config.toml
n_experts = 32
experts_per_token = 2
d_expert = 288
moe_layers = [0, 1, 2, 3, 4, 5, 6, 7, 8, 9, 10, 11, 12]
router_score = "sigmoid"
balance_bias = false
router_bias = true
lr = 0.000625
batch_tokens = [131072, 262144, 524288, 1048576]
seq_len = 1024
Below are experts of layer 10 (counted from 0) of a mixture-of-experts language model. Rows are named router (the router's row for the expert), gate (a neuron's input weights, with its number), up (a neuron's input weights, with its number), down (a neuron's output weights, with its number) and show model dimensions 0-127. Each number is 50 + 10 x the weight over its row's rms, rounded and kept within 0 to 99.
After each expert's rows: "gets" lists some tokens that make up at least twice as much of what it gets as of all text; "comes before" lists some tokens at least twice as common just after its tokens as in all text. This comes from a sample of Wikipedia text that the model never trained on. Tokens count by the router's weight.

# expert 9
router:51 58 38 54 54 62 54 45 51 50 61 65 68 51 53 64 50 62 42 50 52 45 46 32 49 26 43 45 56 45 44 31 51 52 37 47 61 49 40 45 57 52 52 46 53 59 49 44 58 53 57 42 61 46 32 52 49 38 51 57 51 78 55 59 51 68 56 47 52 46 38 46 62 52 67 70 58 52 45 41 56 54 38 55 40 48 59 56 44 60 57 48 58 31 52 56 52 37 61 62 48 50 53 50 53 32 63 43 34 51 41 49 57 51 40 50 59 75 62 57 55 36 77 44 42 62 55 61
gate0:40 50 44 45 46 46 44 57 45 49 37 56 73 44 56 52 44 51 64 52 58 55 40 56 61 62 52 51 59 60 32 41 58 42 49 72 62 60 34 50 57 42 58 59 75 49 46 70 34 54 46 41 47 54 58 71 68 39 28 37 50 34 44 36 40 62 50 46 36 46 48 37 56 53 42 54 53 39 55 25 46 48 42 66 56 53 55 43 52 42 49 31 43 41 61 65 46 55 36 66 57 49 50 55 49 40 52 61 51 53 50 43 64 38 53 47 62 52 49 40 46 56 67 65 56 51 50 66
up0:70 69 65 53 50 35 36 57 68 57 28 36 52 41 61 35 67 55 54 48 64 63 58 51 45 48 73 40 47 41 33 47 46 66 58 49 49 53 37 54 55 49 31 66 60 63 51 50 42 62 45 61 51 47 41 51 57 54 61 41 41 44 44 55 48 51 45 58 57 54 43 57 79 49 58 60 58 42 42 66 65 37 51 63 50 35 42 47 50 45 60 60 55 35 46 51 59 50 49 68 37 47 52 55 40 41 56 49 34 54 60 57 52 77 52 43 64 60 54 58 41 35 70 58 48 40 71 57
down0:39 24 60 41 41 49 45 59 45 38 61 57 35 73 35 59 36 48 64 48 54 35 47 42 57 28 49 46 49 45 68 41 53 45 45 66 50 44 59 54 46 52 32 54 62 42 58 51 47 60 42 43 50 37 49 67 58 53 43 53 49 49 60 47 54 51 49 77 35 40 55 28 39 57 44 49 48 51 59 48 57 60 50 46 64 43 53 58 47 39 43 53 54 43 60 47 31 43 40 37 64 53 45 50 59 52 40 57 56 55 60 49 41 51 63 62 54 39 47 51 46 66 35 43 37 46 80 48
gets: ".", ",", "–", "/", "1", "|"
comes before: ",", "\n", ".", "1", "0", "–"

# expert 23
router:44 67 64 76 69 57 58 57 50 62 69 35 67 64 51 58 32 49 40 47 57 51 65 55 58 42 39 68 71 56 56 55 42 47 46 53 45 40 53 56 52 48 38 51 54 63 45 36 58 52 58 51 52 45 48 47 39 30 56 54 57 54 60 49 38 40 58 61 48 68 44 43 56 37 54 49 38 59 45 52 69 51 63 58 38 49 59 48 35 60 59 55 65 55 49 44 50 47 54 30 57 39 57 56 36 44 51 41 33 54 50 56 53 57 43 45 48 63 53 49 44 44 54 42 51 57 42 47
gate2:51 60 43 65 55 49 46 49 53 65 57 37 54 51 60 43 44 48 69 41 58 42 64 57 45 65 22 43 45 51 63 47 40 59 49 58 50 39 29 43 52 43 64 40 52 43 55 46 65 43 69 38 46 62 49 43 50 52 44 40 49 53 47 50 45 52 44 37 44 71 30 50 65 43 68 67 46 40 52 35 70 55 66 50 26 28 50 64 29 40 61 41 50 54 33 72 48 52 57 57 48 58 53 46 52 49 50 31 50 37 38 50 43 62 40 53 43 62 42 55 38 58 54 45 44 31 63 44
up2:56 46 48 48 37 57 49 49 49 52 51 58 40 53 50 55 66 59 37 60 37 63 31 35 49 63 55 50 53 38 54 58 55 44 37 51 52 55 76 43 45 68 49 58 41 55 49 57 55 54 40 53 60 55 41 54 42 61 67 50 46 54 50 57 49 45 66 55 47 28 77 58 30 62 47 41 67 68 55 50 40 43 34 64 68 74 37 46 70 51 51 48 49 42 55 30 51 32 50 49 50 52 38 51 56 55 62 62 47 65 71 72 62 36 52 58 53 50 59 64 62 28 41 63 41 60 47 51
down2:51 60 64 60 56 68 56 50 35 58 52 35 45 37 53 30 43 59 57 38 61 32 44 47 45 55 34 34 51 42 55 44 48 52 57 59 52 58 49 49 55 51 65 52 26 38 52 39 59 28 61 43 58 54 46 51 63 53 47 55 47 87 43 26 13 51 58 49 48 46 56 51 64 58 56 58 44 45 59 57 46 50 55 40 42 52 45 52 51 51 53 58 46 34 54 49 50 41 52 61 53 48 37 56 54 48 40 55 32 40 38 49 62 50 58 43 73 46 50 72 44 38 44 46 42 44 41 50
gets: "\n\n", ", ", "of ", "that ", "In ", "after "
comes before: "the ", "he ", "that ", "==", "The ", "In "

# expert 30
router:45 65 49 56 63 60 56 58 51 60 57 49 59 53 32 60 51 63 45 73 46 64 57 43 62 48 44 56 61 57 60 44 35 53 55 42 45 52 50 59 52 51 58 62 49 52 46 45 65 51 44 61 62 44 41 42 57 39 37 48 60 80 71 42 38 45 62 57 63 63 73 49 59 54 70 66 45 62 37 50 45 55 63 70 49 32 36 44 43 53 42 40 68 50 54 53 61 36 60 47 56 34 50 52 47 39 54 49 34 43 49 54 55 52 37 49 43 62 68 46 46 43 47 47 57 43 48 57
gate2:45 55 56 48 54 70 27 63 63 48 44 47 58 53 40 45 64 66 47 48 62 61 71 46 33 57 37 45 55 52 54 60 65 54 68 45 41 56 41 48 42 54 57 63 31 61 64 44 46 69 39 39 45 43 57 58 39 49 61 28 54 39 50 50 36 64 64 54 48 62 44 51 40 48 61 71 43 66 35 51 58 63 44 38 46 57 44 38 49 59 47 57 41 42 52 69 66 44 53 61 48 45 39 37 60 57 50 36 66 48 50 77 46 69 39 41 72 57 46 49 39 49 64 44 41 41 64 44
up2:40 37 49 48 64 71 49 31 38 50 44 47 47 43 35 58 57 56 49 49 38 50 42 49 58 59 43 39 65 55 68 60 44 58 39 50 33 50 42 24 47 34 39 48 43 43 57 51 45 37 58 62 50 45 43 65 68 47 37 54 47 50 54 54 56 50 52 42 58 59 64 38 43 59 45 48 60 44 47 52 48 46 61 47 40 54 52 49 45 37 52 43 55 41 36 53 30 41 66 83 41 44 47 46 56 63 65 69 53 54 62 53 60 37 47 56 54 63 54 48 51 47 55 47 60 47 42 46
down2:65 38 58 45 70 58 67 44 47 62 58 50 45 47 57 52 53 43 59 46 48 58 55 53 45 36 43 59 47 44 57 47 50 41 47 60 41 57 28 65 59 66 50 58 33 41 48 54 49 36 44 50 30 48 50 56 35 53 44 45 57 46 49 28 50 50 49 46 35 45 55 31 47 49 52 38 41 61 36 67 29 56 38 35 44 34 51 63 51 40 60 48 36 52 45 53 57 52 56 53 36 59 49 50 59 40 86 29 44 44 56 65 38 38 55 65 49 48 52 43 50 61 55 46 43 60 50 38
gets: ".", "==", "'", "===", "201", "200"
comes before: "\n\n", "\n", "s ", "0", "% ", "6"

# expert 22
router:42 62 46 52 78 49 59 43 61 66 64 46 75 53 45 65 42 56 47 32 48 74 57 45 48 44 55 62 61 70 54 40 45 49 42 60 47 51 23 61 53 53 35 41 69 59 45 63 58 64 35 54 42 49 40 40 47 19 43 61 54 53 59 55 52 42 55 51 57 57 53 49 59 34 57 47 47 58 39 63 67 68 81 53 41 54 55 48 43 58 59 61 85 56 55 41 63 41 56 59 46 44 59 55 55 63 47 48 20 51 39 55 66 49 53 45 51 44 56 42 46 24 51 55 62 54 45 56
gate0:50 34 53 46 64 43 43 39 35 46 42 66 58 43 51 42 54 67 40 36 53 50 62 57 55 27 44 24 52 56 48 53 53 71 55 52 44 34 39 62 54 62 64 50 54 43 48 36 53 36 31 61 47 39 40 23 66 62 47 52 49 39 41 51 59 42 34 67 18 76 45 36 39 46 40 50 59 57 40 58 43 53 70 54 39 52 57 43 49 55 50 58 57 36 42 46 48 54 56 57 48 54 50 53 58 56 50 55 55 46 52 49 73 55 46 52 62 54 36 51 47 48 49 46 52 60 51 53
up0:62 62 38 45 43 53 47 41 35 63 57 29 66 49 56 36 37 57 39 52 58 54 41 63 68 48 57 60 39 46 57 16 51 47 53 39 48 40 52 39 47 37 46 52 47 49 50 46 55 59 46 35 64 53 33 38 62 51 46 36 49 52 60 63 43 55 34 83 64 42 52 62 49 48 29 53 52 58 57 36 72 57 52 48 51 48 62 49 45 53 44 68 53 35 59 35 55 68 45 41 56 35 56 52 33 63 37 50 42 45 39 48 43 58 53 45 41 42 39 33 70 68 36 51 47 54 49 50
down0:49 61 46 37 68 40 37 42 52 41 41 61 35 54 47 53 52 56 54 44 45 47 49 38 44 36 38 56 65 44 43 46 45 57 37 51 61 46 45 41 43 69 61 50 49 57 40 48 33 47 58 64 45 49 50 63 44 57 28 39 46 73 63 33 47 63 66 27 60 62 51 19 58 37 60 45 52 48 39 75 50 50 48 49 44 54 33 50 54 59 62 31 52 44 54 56 45 46 49 64 49 69 46 36 49 30 45 44 54 55 62 52 45 61 41 18 65 57 62 48 36 53 44 55 54 51 51 42
gets: "of ", "to ", "in ", "for ", "with ", "on "
comes before: "the ", "a ", "his ", "to ", "their ", "an "

# expert 24
router:37 45 54 51 42 51 50 36 47 55 60 56 42 63 49 45 53 64 31 45 37 53 70 33 73 46 57 47 48 66 56 47 54 51 34 72 55 38 42 36 55 50 30 33 50 52 52 54 53 62 44 54 36 41 41 42 49 24 44 38 53 52 65 69 30 37 54 48 43 68 58 31 58 54 54 62 44 76 45 61 58 60 48 61 44 59 37 68 38 66 54 50 63 45 47 32 61 42 68 53 36 47 40 41 48 64 41 45 34 76 39 46 49 46 37 63 39 62 59 58 37 38 47 41 57 76 37 47
gate0:39 55 45 53 54 46 38 55 54 61 48 56 40 58 57 70 42 52 54 49 68 43 53 53 49 41 60 34 40 65 48 50 54 48 47 42 60 38 67 57 47 35 76 45 54 62 58 55 38 47 49 54 59 45 42 37 57 32 40 54 50 58 42 41 41 52 43 57 63 49 71 47 47 37 53 34 66 67 37 52 50 43 51 60 60 66 54 38 56 47 56 51 74 62 47 40 50 04 51 57 30 37 44 57 44 43 44 44 45 39 71 39 46 53 43 44 63 41 62 53 51 46 47 63 58 49 52 48
up0:46 57 48 49 49 53 61 34 51 35 65 53 57 44 50 50 47 37 51 49 47 61 50 48 43 69 46 54 50 45 46 57 37 39 42 52 54 61 41 59 62 61 40 48 56 52 32 33 54 58 57 45 51 52 59 55 49 50 44 49 60 45 69 58 34 49 59 67 43 52 48 53 64 50 36 57 32 35 50 31 56 48 66 41 45 36 71 54 45 48 54 54 45 59 52 36 48 73 41 38 70 54 48 56 47 62 46 48 38 50 37 54 63 53 33 54 42 58 46 56 57 53 61 44 48 55 43 50
down0:48 41 54 46 36 50 71 42 72 53 59 68 47 40 71 52 50 43 58 71 61 43 46 55 57 54 53 27 46 53 49 63 70 52 47 42 54 61 59 64 36 61 51 54 66 60 42 40 58 29 52 55 54 49 57 44 51 48 39 49 43 58 38 45 43 31 42 50 51 64 47 64 73 49 54 50 53 40 40 43 54 58 43 59 38 48 58 41 32 57 40 48 54 58 40 41 51 67 47 33 29 48 53 80 53 48 45 52 65 66 54 51 65 40 52 53 29 63 62 62 51 55 68 56 50 47 43 51
gets: "-", "a ", "as ", "N ", "American ", "an "
comes before: "of ", "in ", "for ", "and ", "who ", "American "

# expert 17
router:58 82 25 62 65 65 49 26 52 55 48 36 52 69 57 55 35 68 41 38 58 64 54 44 46 43 53 51 55 64 52 51 44 60 42 56 47 42 45 57 58 35 51 33 47 55 54 39 57 66 52 53 47 38 41 41 45 30 57 61 61 87 47 49 41 48 53 41 49 60 62 68 44 53 66 53 57 51 44 47 60 52 49 69 45 39 50 52 37 55 50 59 57 46 49 55 68 44 57 43 54 45 52 58 58 42 45 60 27 53 37 59 60 64 35 63 47 55 37 38 51 51 55 47 36 51 60 55
gate2:62 43 47 59 43 42 42 25 52 35 50 49 39 39 47 44 59 61 51 63 44 50 48 70 47 42 51 47 37 71 48 38 56 40 44 56 66 50 55 51 70 39 61 39 49 34 43 40 37 45 33 47 54 45 48 53 42 38 39 47 54 61 26 70 60 37 43 42 52 29 60 54 58 47 39 59 42 46 60 68 63 55 57 45 38 45 51 63 51 61 64 60 59 63 48 50 38 49 68 73 53 30 43 55 73 30 62 46 49 50 56 52 67 44 56 69 51 44 51 52 52 51 52 63 36 39 60 54
up2:53 35 56 48 44 67 63 56 45 56 45 59 49 63 71 68 58 23 49 46 53 30 56 44 49 51 30 69 39 33 48 42 53 42 56 53 58 61 50 55 66 50 51 47 48 50 39 46 53 33 50 64 64 43 49 51 42 53 60 38 48 63 70 51 66 48 54 53 52 45 50 58 47 48 46 35 60 43 62 39 49 36 44 53 51 69 43 37 61 59 45 55 47 72 48 36 36 57 50 51 64 63 23 51 39 41 43 38 42 56 47 37 48 44 32 36 48 55 27 68 58 41 47 55 54 50 50 30
down2:44 36 55 44 61 48 39 53 56 39 35 39 56 50 47 54 77 46 45 52 45 45 67 58 57 59 56 77 50 57 64 58 38 53 47 58 52 35 55 41 51 38 44 60 60 38 36 50 52 54 24 45 61 60 54 62 39 45 14 64 46 51 49 65 52 46 44 52 31 52 52 47 48 39 26 50 48 45 44 57 70 48 51 54 48 70 33 40 30 47 48 46 46 48 61 54 80 66 38 46 59 38 46 44 55 49 53 41 49 65 41 68 53 22 61 52 57 35 41 54 50 62 35 33 47 46 85 50
gets: "–", "201", "4", "202", "5", "0"
comes before: ", ", "201", "202", "200", "199", "198"